Experts of a small language model.
Size: 12 layers, 62.2M parameters.
Experts: 48 ReGLU neurons an expert, a softmax router, a shared expert of 64 neurons.
Training: 293M tokens, 12002 steps.
Below are experts of layer 9 (counted from 0) of a mixture-of-experts language model. Rows are named gate (a neuron's input weights, with its number), up (a neuron's input weights, with its number), down (a neuron's output weights, with its number) and show model dimensions 0-47. Each number is 500 + 50 x the weight over its row's rms, rounded and kept within 0 to 999. Numbers have three digits each.
Before each expert's rows: "comes before" lists some tokens at least twice as common just after its tokens as in all text. This comes from a sample of Wikipedia text that the model never trained on. Tokens count by the router's weight.

# expert 27
comes before: " |", "–", ",", ")", ";", ":"
gate0:501466463569456496523524554473524511482564512532474613552588444529499451509540508368535467466472419484482539479558452559417453477537498501483492
up0:480467501452453447488582475493516521560385495478529450442524525500564593531527471556566586493543556489554475478515553477558555530456508526511586
down0:545470496551449521561492438530530585556585490469456472503411537534436389440513458537541529518521525501552523480569508441477512555485444451505512
gate1:421488482488580549527544444527467500567458569461565466516468502518467537546511498516485581478569467405545438441471526514490529518454467553520563
up1:419474473534582569585495471521483515599437560438566469505489510472513530526485491492501592460527453399544453444512533473476530475469511457504565
down1:461544502515482462585544536485483567427493472544511530424504564466486493509436444459508580402571478461462510470501607541599515505533545426447494
gate2:531499521580508467541459460516480479519535414479473418444487475532503493508607559603455506588483559491531419524499472508462431503543507558538491
up2:471503493408537445497472516462451393548486525486435494517536452486575553518565360413520474521576479509546475441506544507521559504426557479452449
down2:557475494597541426538541567520528397430516484509478494507470506439475479528543426478507566423510521576498430578472454523493487572519365488558527

# expert 24
comes before: " the", " a", "ed", "ing", " to", " his"
gate0:554539527532438536521430513526515536534478405463431514517553571462459450589471498496483450589529558500516488484486518505477476522524445469480525
up0:380554515515527587482599497488452522543437538574466507560537502650533511431424562626539463403395493483453488516492514444495578467457536566548519
down0:452432497553559441478549438453601515501488561438570485564583542459480488457494494523473518509506506515459554492516322485510496477589484513553506
gate1:449530543463440442466501527527576460509435439467578474504439448455512538399482495478430469384437567581518474467458494510566481563482514456506585
up1:515410442553540552566434497498487566572541532523530611455574467539526548531557429498538553535598464413529451539493509462471467440446506471479435
down1:536588609469420571538554590486455365459521537550526463549431512450492486471526502424518497484447446445468493563540580586450518541488542454499545
gate2:562513567502458483534422504529477430481560526412486509585497489524562504552476523500493516471495422477452509561519488531503533529508469521477519
up2:496442473496467508467542424499475550494516565600457468503512408510486497529559452552548467480530540587458426546565498488442539542439548475513573
down2:475480437476555475543516571340479521474546477480520510475485452531459520433462508526431519517518496478507482557532387440476454582586518516485500

# expert 40
comes before: "0", "9", "5", "8", "6", "7"
gate0:591439541458642504568537506530421490504492515515487483485464530375522478464564484370567522425492464516533519487454430558523454428423522575520483
up0:543459558534600519565507592572488513554448524496562533532439518466487506533501554521586559468508552499576456523441470538517519442441494535446448
down0:487474520500543559594476518734480450533512485530505485486491509586430571545468469500605564490490484615497429444507702509502541498490546514436523
gate1:470487472482469633495469465547513473593508444435494576477435595456507516531528494466483490427583535484503562538546481552628494531573461533485481
up1:481472493537439377521466514446523462447486502563522566524534429552566502577588520523511498545416465518515525457519508471453474520469520485438526
down1:426522514604494536667454406453496486509514496512501552536493619511527501571500471509424437530448589534560501434421352469541444517517542607504433
gate2:518503627607419635549513524549410490447409491514418435323507494396463425470524492548518534520544549464483516581474517488531526521499539511407453
up2:490477388414541394464451482422598520568571502456546565709471514640561545516465501436445469518522471565500451439509461506507459478477468523553572
down2:485527514466548562419385582474494456520601513492518488493433538476560561456533444565374465470483570480532553450504164469469605514449477433500461

# expert 26
comes before: " ", "0", "s", " which", " but", "ers"
gate0:561443505537570522520504415439542460470438488536490514531508394575522485449577477481497478532507421476538444519418481441501427506487468494545524
up0:441469484570450366494554500543544466559465445506462483464524495433510492523527470518469459451527551487503538475527473568484548492482477558428445
down0:539452427449484521527512383509540489475457492435549617461458519450472540481547512498471431510473452515498442473439524425495465456514549516523519
gate1:541383507482562442527557506460569500471532430441466444553578452483449481542532525431489560486506490454605538522517479577507459519575468477514489
up1:532485470509525525477505470549528460420432545436442488435437481538556464520441643474495546534435478478458510550507510477497497544520442482574491
down1:531496567471473529476468417405519498496522518487469558469528479395508565564547539456521578413452512528539463433553402437419567555537538532536551
gate2:433468568522548481541544452459505461485563497468561493423595608548476476570553506569477477545631469564546509553482452569565476440433549527495543
up2:553495493431522520519586501502523462495472509558499455483516530543476498519483512534502466543519498515499488546518543486507507507488560680487526
down2:525522458454530573407525495491479530514402543470470440448594517524485478519443451494526465571462499466480537487444533490484481583446355532559417

# expert 11
comes before: " ", "\n", "ed", ":", "ing", " by"
gate0:524545395574564541620419530493472546426552519551494498487555386536457615430552477414419405490522465550536536540466493460537494570523629510397497
up0:517478612417398460390535486475523457558455510483514488524417590472552454588424524574587608528522559434461447508526482575452454415471379493574554
down0:557473483532492410399450483503547464496563580543494462500472485553503475583439534487498455515558449453455531510419132531481574523465478586550471
gate1:457446533526498490513541517541485454389452566487427470452468431510472457455495544580526543518529419469442427449504451533365569525479479447531472
up1:469528564538532534595550521556483504477483557428539506505532506476608511465534586531511576475526409481485466565542499526495521538542536379492512
down1:505510514468448568501582618580424477529490520455524567412463506507597454460485542544515498551492445463530463531506459561554489458550516540477497
gate2:613536537503581515558428530499496512528439502483533519457431469467531465443517499439556562442433403435515577414521460545522599461509496421497520
up2:446378542468464510485471491526489547405521497539485550541504541491440444512537425494450488461529525538470460595450531489459414544484445597471552
down2:564494479492424511504478515498449494469485425520516506547509551423440476491506555481484459504515568436421419561530535499530467486409427502605446

# expert 37
comes before: "0", "9", "6", "8", "7", "5"
gate0:408436509450524492504495498457515533521493454538438449349515427561486513542454533395522489453500462492521500537422523461483456438557512506514447
up0:557516511537459534475461469563525440530506569473511606603494554489587540496513485542502462522528593574473443476533531509496555548399455507526511
down0:415532510580453509548391567484487423454569526451478470477438519586471431504391597485503549506591555459439468560427251525501460555454498523552418
gate1:504519555424528595516421488438473527497516396545462540420423476507477559510448386461558565408550495495500450558451481447577522530523571524514555
up1:440393573450535407498501518400437535501486485444482494483501503471468501480485437453538473518604493517465468511460514474477504463561511524543541
down1:512544541512506553497481568398465566595435473553547497491532488505467591397480472473555490603418469530475481577507499513464527445435413491453438
gate2:510536455506507508540535514493542485540655524492478490531405518439431487456491520471459441491511482525486575471428446547533511466442533451515569
up2:496544472497477466562505544508604447489568481574455438565439517509489438486489527464484415468468506533564469491477475565537503434495513455473527
down2:471475555558500527485528584539516501411516470484568562515490474523476550504442432510507503526440478474448402543488492482425530562585408535508487

# expert 31
comes before: " ", " the", " be", " a", " first", " re"
gate0:532474490456446578436478409513454477420497465377602396497390554536513548474541606430510469441541551480474548536485493601456479502497432489486537
up0:564447472576512549498473430505451480494483508421490392410432568497489557479574544541417423514494575511508522474458460501428504465566506483468489
down0:453473488496599436244546560519498442476463487545380501504586492481351502502559498457463459461462554450465514496490698472491439507491472380482570
gate1:455322434448521542470453483495505429484566570510511511417547405482484519491547478527479488507466543443472458495467466520521467429567530487556446
up1:523439497616612519527480492475417540491472566470496436473500444562462378421446511546507453533470506489482496493594485483547497466455454512567468
down1:523490496456460511540508481474457453517457497508464494494488505493461513399461594471586523459602488528527540542512425510501516427551519427516484
gate2:432503532503500452462468518511606507496542529454458575572488511524463468549527474554515548444542570529533500498517487439443543504440498453503561
up2:495490430438484514523510547505477519435398532539552524396522497530572490477556491446568406523528396609544470518512473524568489554529520500447378
down2:509465537431445512536448436427505555521528471424461562502561499472474535508546461563562573524490466488519548510543419482590522550503510555546515

# expert 42
comes before: "1", "2", "9", "0", "8", "3"
gate0:572523535385463499507469503412526497500545479513481617574473613444506425603463574526529525484415347448566386508417442482526516469489518469497468
up0:584577542457496598441526503501408468441420560436559536527496636486516493527390505575508493475434476491561435463483485518492555547467486514524418
down0:484398470559527476492457552581469539443453596541480442540447557587511490509568520464513470476509405608522460491511582338477449503456500437538459
gate1:524483436500463552493517491492505452571534423450562461412451575521457533490577507441508455425535535512501481424456496505543523526489535521508535
up1:496516596470467551469436537514503464420489537565469439536536441476544558587464509627446544539407432469469468532605469508473468512496491415527481
down1:486439491556475633503413507551521490484512543496430443452403512549581492572469495450517499619462490532477564477524511522442437580510468516462455
gate2:450506444518497456513454531447477541545506549429435513416384433524509591518542469405473475444453453486478550576484513507577482539497510511514511
up2:505378458473445473490519559482500496418489524525482449540484370496494432534514369468488465431540437450576464473576507515559512518534473567615478
down2:515537505388532496472385494466534491483533424582481444476544493432402458446499501579469429467490496508494505504533524483510444558437465476494565

# expert 15
comes before: ".", "2", "1", " of", "3", " in"
gate0:557555405552522452498494450530506589544449551498462538525503506580544508459455447420413529564528438591467558438491526467518556464490563493495496
up0:542543397550524426623423473492573515477502514524449458606447520437498480493550551516530524592518471580480480594580522483547573488515538497443564
down0:466521388456520519461588493491544543512486461458516433327543500478532504555442557508494583554504457485511501491587539429536485505555464565492496
gate1:459496433471519602501474506494546591598610547440548453529507465587461524480502444518630486532480556508458580554398495491403473504498488495429554
up1:506475532458522572517460535440552463463421503503417455565470428610536545482516482538437443577574568503441446497494503517448510469452563439528521
down1:472547563514514545430452361527377405539471479452502530449510414522539572487475506517539523416593547385600513455458512520576432488436528419454525
gate2:531512534527509522472527531470551390497462487533435509529474472423484517479466532470389581561601391527520509525479506517526429503491482537467516
up2:507434488529414533586458512509547348520497472581388452570455459454506558480508538448409518547579463509448510520588490555542562541521466531449508
down2:469532562497458510414518444499527474551488443518432426508586545470467397567468448482507501590419505515508452542458472525515475503479508520518498

# expert 18
comes before: ":", " |", "s", " (", ")", ";"
gate0:475525437496551443568481554489491528493547497529456526505421526512503575463462484432523422426477478521363472598428411501510582483510557517538507
up0:434418534492451497420445488534549541613488578405510447508538525469468446465502417485500487648578501477561442495479602404557479550475511426576461
down0:515465490459439474490557420543540483526441466424547503544503585522402555504525536531519511489537593435482517494437551490466525528473378538530508
gate1:624516443487400442605466529448457514386455540505508424574534515587526525502572475507572472468412430563484541478555456582480600439424544490524514
up1:482553492540468526412618468529535351534435465474452456471471474503479459527488572461418553461521513507497521458519513531577508526530532560605548
down1:429431520453536448497555476480596484486561569562534554585412500494484561503453473462475550500409487503495499446494497336560532411470519572525561
gate2:456571515528525503516472528441391462450515493431637564476545452489519522358493489532443616512495457478462417425505462530557452489460539470482433
up2:441567518534486478481445523471401515496534462436633527516540473516559511412523490525429565390490532457461419391474490500541506475505605498457389
down2:536565506465503512452598615470457473533457481590469399461481562521509487544556435502499501445479528514502489485466683454441513496473453503477560

# expert 22
comes before: "0", "9", ")", "4", "3", "5"
gate0:465448451463499418496480517505418480560537548475512557555454500488537545481573550526451420501445552436566495520535480500526560556603489575543546
up0:445367471448529410501481490455438514587513538513516579553461476521522536486540535536463398497419539442587518541495497480514590556614461573533575
down0:529524473493524541486430525524458471423538541461476405495432559433524517523520490468532453511441420416516522443471525432450480506517506491462552
gate1:405557437456464507485572446412432554481495585561531440502497518543431426430510467485465533507527468503478500492487464461456553481455526443447455
up1:396584450477468523525538489452497574479512514524550407512474532500446520414531486529475531478537461544521493508541463506462531475495527468469500
down1:542524556452612584407565470576493476490534496429431478433487472500442504427453497518526548484534550429499631523519530522516518433452440513426520
gate2:497422535513613462495435507498515439449524418525405548554509555484508445483425507561518593494537566520545455515545443532522589484544548472412430
up2:497518556449513414473512426456478485516479439555411471527528553500527592543399519495480568541507552543495528390560510472512541433440501423438455
down2:478539462432548513459527484484483500579504495434483511444456426439398552473515433494533503467535513470490582560537524405482511559543539467498544

# expert 13
comes before: "2", "1", "3", "_{", "^{", "ร"
gate0:495486474482446516495514498491519412468501427535444542469501386425529473504472399471518591459453553458517486485584506533474506568561417561468569
up0:528482479458385479579511564468545535501493430507422520463554429531432504513463435494503640483556488424507497620566392528497530537503486552465458
down0:462494459432569490475535446546446568553530532461606475515545503417530487479422570527590563478499538417566595482546363481515480469524442510481525
gate1:526552533606500496502297495582463451500559514510493566562482466474511400441544509554492494549479486513548563515474468548441452477452521480485468
up1:537532506548547399506392487528469500453516528582447598516531491483477440497554479532503505548515498516573579522466480529512474462485480409457509
down1:453451585516585578451463574552456468535442605477464521550385528487533555527536430529568479557482560555433552461496533514525488455559502427472539
gate2:495509499610571563500562433609572503461502488496503529558451513515500506558524467534498515514481404426471480475531501535471452619518470609458504
up2:476451450611515572483552453535552500349541483523482455512458522496530529510475554494524528507589472420487428510542521536492509621520507523464521
down2:495470499512515444455475506503415565436518531489504574484544491478453483524427473490509525511553443539463595559517482488502503491582471554513507

# expert 19
comes before: " the", ",", " to", " by", " in", " a"
gate0:514494527547492436527515460516448546506466478554520389511423390353448501423489489497605559531527573586489411513544493507538505514526496523555529
up0:490564490437515447476532449472481517533521433500548409484401502495524634469496527426477445468572617561550462511539503528514507558571481404558524
down0:532540540522414489585518475473489514496510522512556528412487488599485543420498472515517591450469472572493474512563615530488531437441627458402485
gate1:439592570484606496521515547493473502530502568422472532508470543560513491505454407495544513539435508554501527482406461485554376489572475438552520
up1:555425416499442516466502454525557552497473429583555542478481478448493545502524571516469477506544490438523488502582555469445553519438535504426514
down1:531566581483463551526528518503480425549472589510552518575485550509599492516471528532395449459470501491408506365576310645571405556449535492557499
gate2:453536530452543477580496516560523446388428549439384512573515491576482524444448510487506541582496480506474544500407502476426451480560483482549554
up2:519566458466511557421496533471531533525584470580612502446487486449505343649625567546469502468524540527420510519520568416513555531482463442484449
down2:498569489455517555507403501432492494565528478495507611378551535508461493491534466540455446545601473522469471489430279504482543525486555483508491

# expert 3
comes before: "-", "|", " was", "=", "==", "N"
gate0:492540415477514518479502449555480434422537464428447535482457500529505459427559509612522480471497519402493567514532516459501601487465505532543548
up0:553503465498493503521469511424403416462502433439420537520501422607499587466652512553530538488533442518525518379486459480421503494526545421466464
down0:539536584540428529574531596514444422479596440564455499451535548585458407555421554411442513570509476494445458542468710322467567504487538528540488
gate1:418558452432503568456493455556501487578539488483443371504400499543485507590499533416543547421545559350451473560499533491520572550527455461472464
up1:429516410420491484534583519533570601599548507503535529535441576575389527468471437492630527438604521437470492494506505472522568509520540544445456
down1:568415479565467541496534466565545484515482581571480547505531487429533553406558547540522478527531540497517490444487551434455547476394410446524464
gate2:469537511526468500508510519506539504399485457489579486485495462529418468463531530543513485535491539484553520480505452451558582643487468634442495
up2:559587523532453564474549503524499532463423491492559474510512450479451485421446508575433458496493438415507485463530521566504446531558484484567479
down2:505489447382483495371501499571577550531501479542495463534494529490459521474522491446501523548526528543530462492534535670533537421420437454422477

# expert 44
comes before: ",", ".", " and", " in", "'", " ("
gate0:495505503497607533392523422500536486524424510557440466522487553588501504573536502400514533542519481486510450550429504410538436512547459483465503
up0:518474493408448443534443575488488473529587485499535597579509491481554433564432500481530421557414533551445457551489559498431560582458458532507589
down0:514534425553561555512534454529460454564531412591556513472479467497599571569526468430518603512465522523453449481499454474498498600471541549538534
gate1:498544489534536459433545476446483582505467442438547508461463475435467462475564541479498452535550639446446547599593474631492474532503492486534599
up1:468577477596515431461612462476473523524484473503586561497430483484481489469584450514499493508536649446422587519558492582462467498526474468485574
down1:537480507404417446522488552497576515538498499487584470506499476517468399548452439506544485419505365453520573523479671522582581515563534498525556
gate2:517503524463530444541558504512463545495506485530462368493528549432449522466478535524465446551499537511588604483540498484556559571483570511604488
up2:477527507467573459534552516528476563504510487563473387468529527402467524482482553507450448503530507520583603505503512468541521547470565511602482
down2:585431456463482536375549460434505540614543521527426570496471571473555434546478562496499527485491457551503565384514604510476495448474528479463497

# expert 6
comes before: "s", " of", "ed", "ing", "er", "y"
gate0:583489464533455446490594503466521532573527485508559497461504474443536411483532452591477481466552470452462531445544523483518414486497481555466536
up0:600505575519462490516538494418674413519514509506489511545538483460565506506411542509441588590458548504582518502473510520456545494458520527445500
down0:426441426538596576588507626527472510532462467455475532524560465442406585515491501492378456476424510452550555532507418499639543406488555464509407
gate1:576522421564503474543485527384462439476558539471536483525545436508494508522522523445472481473421513461499525460421486483537541507626532467519488
up1:488456564469609543516509476443518571432375487568391459518587439563585559456421437479593569587494534476487434532457501493549472462486476498532586
down1:378474556541406547581576561456428473475516590524447586437530419475475473477495486519496522531552516441523538506567582549541548512416491526487488
gate2:472508502508461546456483457511452497567398514472532606547536545502503579518537529505498529567507527567464523458572565450476504538397455498505534
up2:540480555439515411500506470511487475526553460506440416502527502485558448487539539493599564496585332446508508542462503602480460499576516493511429
down2:497456529361412400402521472407483556582455492497565487497462529505484586532433549523427475510496559447443484493404495528413501503483552444453497

# expert 46
comes before: "s", " of", "ing", " and", "es", "e"
gate0:694565523519399377476572511530525439518555459454483443507489591460481531473516540454542470563578478535531490428581486612458440495533428533469397
up0:623513478563451475507535491601462507512428423515544491545549480483533492493621407444618529458659429492535511524496522491590391524504400490483460
down0:493491492519580500418510508491585502494456515443471594489462561555472643533522492524498511431523504526520590412523571509452535484543402455577461
gate1:530460494598462562501433472465425449459462449547493378478527564408550451476550457531625466474464542582581488416594510489453526535532532531520454
up1:357441463446563416420519482473512582492491505533515536537528447484531495433521698564478485541480480403474524440504516458439458496494449540475462
down1:570449576490495478506496501475471444461460506562435475539333545580494627480483490510489488537568527473444592463497386561497416471486454517487507
gate2:364472567508390504495427438470406422558449527381585516496480387542454541469497506500560524432479446536444537520487459600488465585572515498586532
up2:607527486477518531526454514561544566464530482557495532467474604494523507488489522481438544617540565459542492447446470477567565519357500459511543
down2:407481392509539504467478505467620512489480492453621507497626440482396545517500574474512435498382585500495522551524437451489555524463537569555467

# expert 41
comes before: "\n", "-", "The", " The", "|", "=="
gate0:481589573493565466472536490460643486490508568435508459557518540505533616542426514543479561536466533536524514507569510481518487491446556551452512
up0:491490493534513466504532525508443522523496550565555612513452479528495483418543466461430518369520462487522417539492525512487502481541497430592498
down0:529489543452494544494539497526528510578474546559480430440555457459389514527535416421513582504476442508470509537527631593487453518495484496522516
gate1:483489478459524492600541534471523518476489466516482472453535489562490554461455455540410486476458518434505475553539444526505554519451514475552511
up1:514543418468554471452531497480534541415529609547508640591514572472559537524567524429532479584486433539506512383440516524463406512497546590507549
down1:505577508513546507449449485515554441579462521512472427465571525598366540453520495509549535491465585423437485463485531343523430523475486462534473
gate2:541537433409529509580473492421428460554544455468494469481488565519509566529469465520415573458447503560568450528506478440495468450551530498497457
up2:511587529498553566507515474548556514526558480445455584672568527633539477482438496500490503497416508509381530408513452521534499482463472566639494
down2:494497551553472457514579410572460523556495552469489583472458470427431469427646494456494446507591458406545500581542639462402495615536554486484484

# expert 10
comes before: " |", " by", ";", "i", " as", "a"
gate0:452572520592547553499520504445473538416418357456602452529516538550524577448514519512556437596528513486439527418548443541525467487554571494439489
up0:572484470434483473504470525540521470572532542511441552443511461440502405605577484485418522379482465487491489589481523525531482501512458446535466
down0:469478548548503502558483564439391492512487524460488491506568519552543506601442463515539489583478494492450530501501454544515464515455489462540476
gate1:517576520429566507562458507488476512491488418455566540502399468432545548448493532473624559520404453527523502540489442520449433429517544479471449
up1:482450492498451548455478495469475536560512517526489448431547545540441484533528459483430405507562479444442534511570524494569573552469487524607586
down1:513470441474528449418501482489536552493535554586546587579476471412553608519446605532500539514569512456453533525468362423457465527572530527469516
gate2:500467558545466440443456513466548526507442568528571508564487549520459474476445487520564517460498526551453564419512499514466519472519503456492521
up2:511505556515467503514406539484529463455412472538534495534483553590386564477399554482524499419491480570489527410462475537432509558424544449478588
down2:558568486478445480499620580465483446420524502399492480466474517483570537546497514497542570497490570580535485413529639580451390480544470501488528

# expert 25
comes before: "-", "|", "==", "\n", " the", "==="
gate0:415621540549518507540532557534454440519545430483409537566497538569499395508479488537502545418539539497462600458447499510453482492585489500413440
up0:554460588506492495425426461438503458460389497484480495479456449477479422525515495498535472537509471520508475463516530469472496545556488556368627
down0:498554472491569503443522461346505506490465493475508508424522431579492520506426422412458475496452506490477497530479367270501480511458510450506557
gate1:503459495522357428530580554432524562537437509449577516473477519451411524475435444559505480390488383519478474460495473528443532542525459561562501
up1:537439515585417464473522493394465552483466552487530586478477539441436509518455506534513431402464392504432470474466466484441510571500439574545528
down1:480496413459582525586519523459481500471394510560375445558541496462465497481526389453533528569434426532445470496609508541520426431480518491483504
gate2:574508508519517429500474440471489511432536558486459526591465492480483450480444569528483436572570567421458459511670469521446486476497471433570460
up2:459455502512485552527559543520480490519444415482536479412541454542576552524596524448526532473480447602522553493326500528545472548494532586439479
down2:559441419492480455507405510457565512521485542493541448454511450592500445489476550482498543433427519579569502529441563451460478501442533535517471

# expert 30
comes before: ",", ".", "s", " of", " and", " in"
gate0:504520394552507421574532614498487519530523495535536543528547449377558545531536545373558509482518459586574495415615455504388526496536542545414553
up0:493502644433445555497489413486487531460496500457492477500473576576438465456522451619498481485507562449445454601451542498601516485505517482566494
down0:486532463476585559481508458485539546540434496508486477517603494535410512478505514507514529485435507496508433553496481446563531494560559457531632
gate1:506482599430502576516451497476536522503485420471462538461488494463568512423528511503447423465561454532483492612448482587508540472552478507512549
up1:500513535590511505458568426580473526530534460444453487536501524441419434561497543519487482543435553473470497526507527409501474569532511537560465
down1:555502504573542541535450529554518501504531443493485455544465518538524490487541516507521526568425489583577533513533409466519444545491533479531608
gate2:540427497507501439536420526470465477410552476503449516447503513466561491543575536590556408496493557445534493436467475542442510560565610507501573
up2:458349439436504517527440415542532496459509495553450444542515514582564524518464490537524471480466497557537481510456457493485582526433600543543544
down2:504434540541544534444513445542525469526496408474599366395498465516508483501497479446517500537536471443621487561547521485498466522568385514534473

# expert 9
comes before: ",", ".", " was", "'", " and", " of"
gate0:474519431480593514482556463467464474587517467568422550501561429550536415479542544471547552433527431432425506542549488463599446436466513589454523
up0:543461469450473445467489478525553571455502479507529541503508473589464496491494561548374417415540493452532479575571503460575489528451551512494539
down0:540491609442570531495481495549473446503516490474488466465432499492556510554429455468501478522498518523468390493515280569486514491496470380496406
gate1:543482423519479557498558538513535520469498485441531373563434468493477465480530419475506508477488524484546453554483379475441502476362530513505506
up1:499524568432521484554436444461462509524550491556542584499520568446562522492445574493445474609565503546465575485530579465508450510614532457476502
down1:460442504551514536546542440421462499469539493498460506570539502550515493557486515491629486467476473527567451543440470551466454488543599418537545
gate2:532522436504471535561390517449491490462604508483513468548532495486478465490535466490465585538435480576428519518432486464537479459413554421580523
up2:466493597455417447457491479511531549547482579485478515440493510521411540548532382581560540485612534525501460455329507498479559524426450519493481
down2:463451554477344476515529539540559491470421482549495429503471500484576478476482635512429533547477541529485539530514421624522536489529442461587501

# expert 23
comes before: "\n", "-", ":", "9", ")", "8"
gate0:424490419637504543463537487494466411639543460506496537473501561469523525488546478465541460467465452540490472617521466466473459555482469512573612
up0:445487420614522509454547480457496454574507533463492531499506566555522520523553484423565461469507441533514424591541493468483434525483456540539611
down0:456439499464440582527457574438424549462441487464523487429441469499476516541487457597581541539496440529523427518452534528551430465410506589439522
gate1:476464439503528542492587470595517542520513540488471347462478550454440477536503419476490511440444457494350485448526503551515474488525489570583541
up1:550618526541486590529522522548551539439589527490444428416511545550506484494506487523452476536429466488421539442479535469496473451542670534552512
down1:473496455564543503601544480836553523509516439498513483382525494494518543484506500518494488506500501515497544503518749649514512511463528514497534
gate2:512506534566544487517480478583468475456542479509506522633457493581477517535444451499464572503443508548525398552464412571527530576422417460514499
up2:453542531514550590468454430480396446491402491451468467556438522529433529464496414564495575536426593581353416517462460420530554509453562521542544
down2:517359525520553467582516553508480492470521610509498519496563553463599538516578551542490475538482490449543484431392447513519464533556503571536456

# expert 33
comes before: " ", "\n", " The", " In", " It", " He"
gate0:509576521586451535488439505505498455542558484529529453499494445522502587489440535594498483497446552531384502432585493445464590573523492401435452
up0:535427460476520497531556471529529491420511512412408545539516542556592395466575462511464467511558457486571566538428506549525434479433500507494535
down0:509461482510452527583443447480597514509470486476534509488458553464467570507472481505523548542445539613508483471505349451477462430531517549371496
gate1:564526492569400504480453524419543408485589452512538405502465526486465600503525559471432494483410454413646461451511500560541482538597442481504534
up1:527552492588383517479457531477516380487563500530544418488473484461447616488493529478448534464402456403655449469529511560570494539574451493472542
down1:505425522509473527508562437557432488522426406542499507494421509579496534544557510428573509499536493475495448457513729623537532461519471520462479
gate2:394495485494524503530512539468484452444559634506484470535491483516464535449455530507382530517420473544567500504505441536454542546575506464430563
up2:581521546539481482504485484517511546557462410462484564528471479531505427596550510478620458474587531487474526482477512457562412475419534589554480
down2:500565502504475531576463560423505486469476459538526518481476448572369531601486578465523460569482538479443447493477157484547522449488576526571483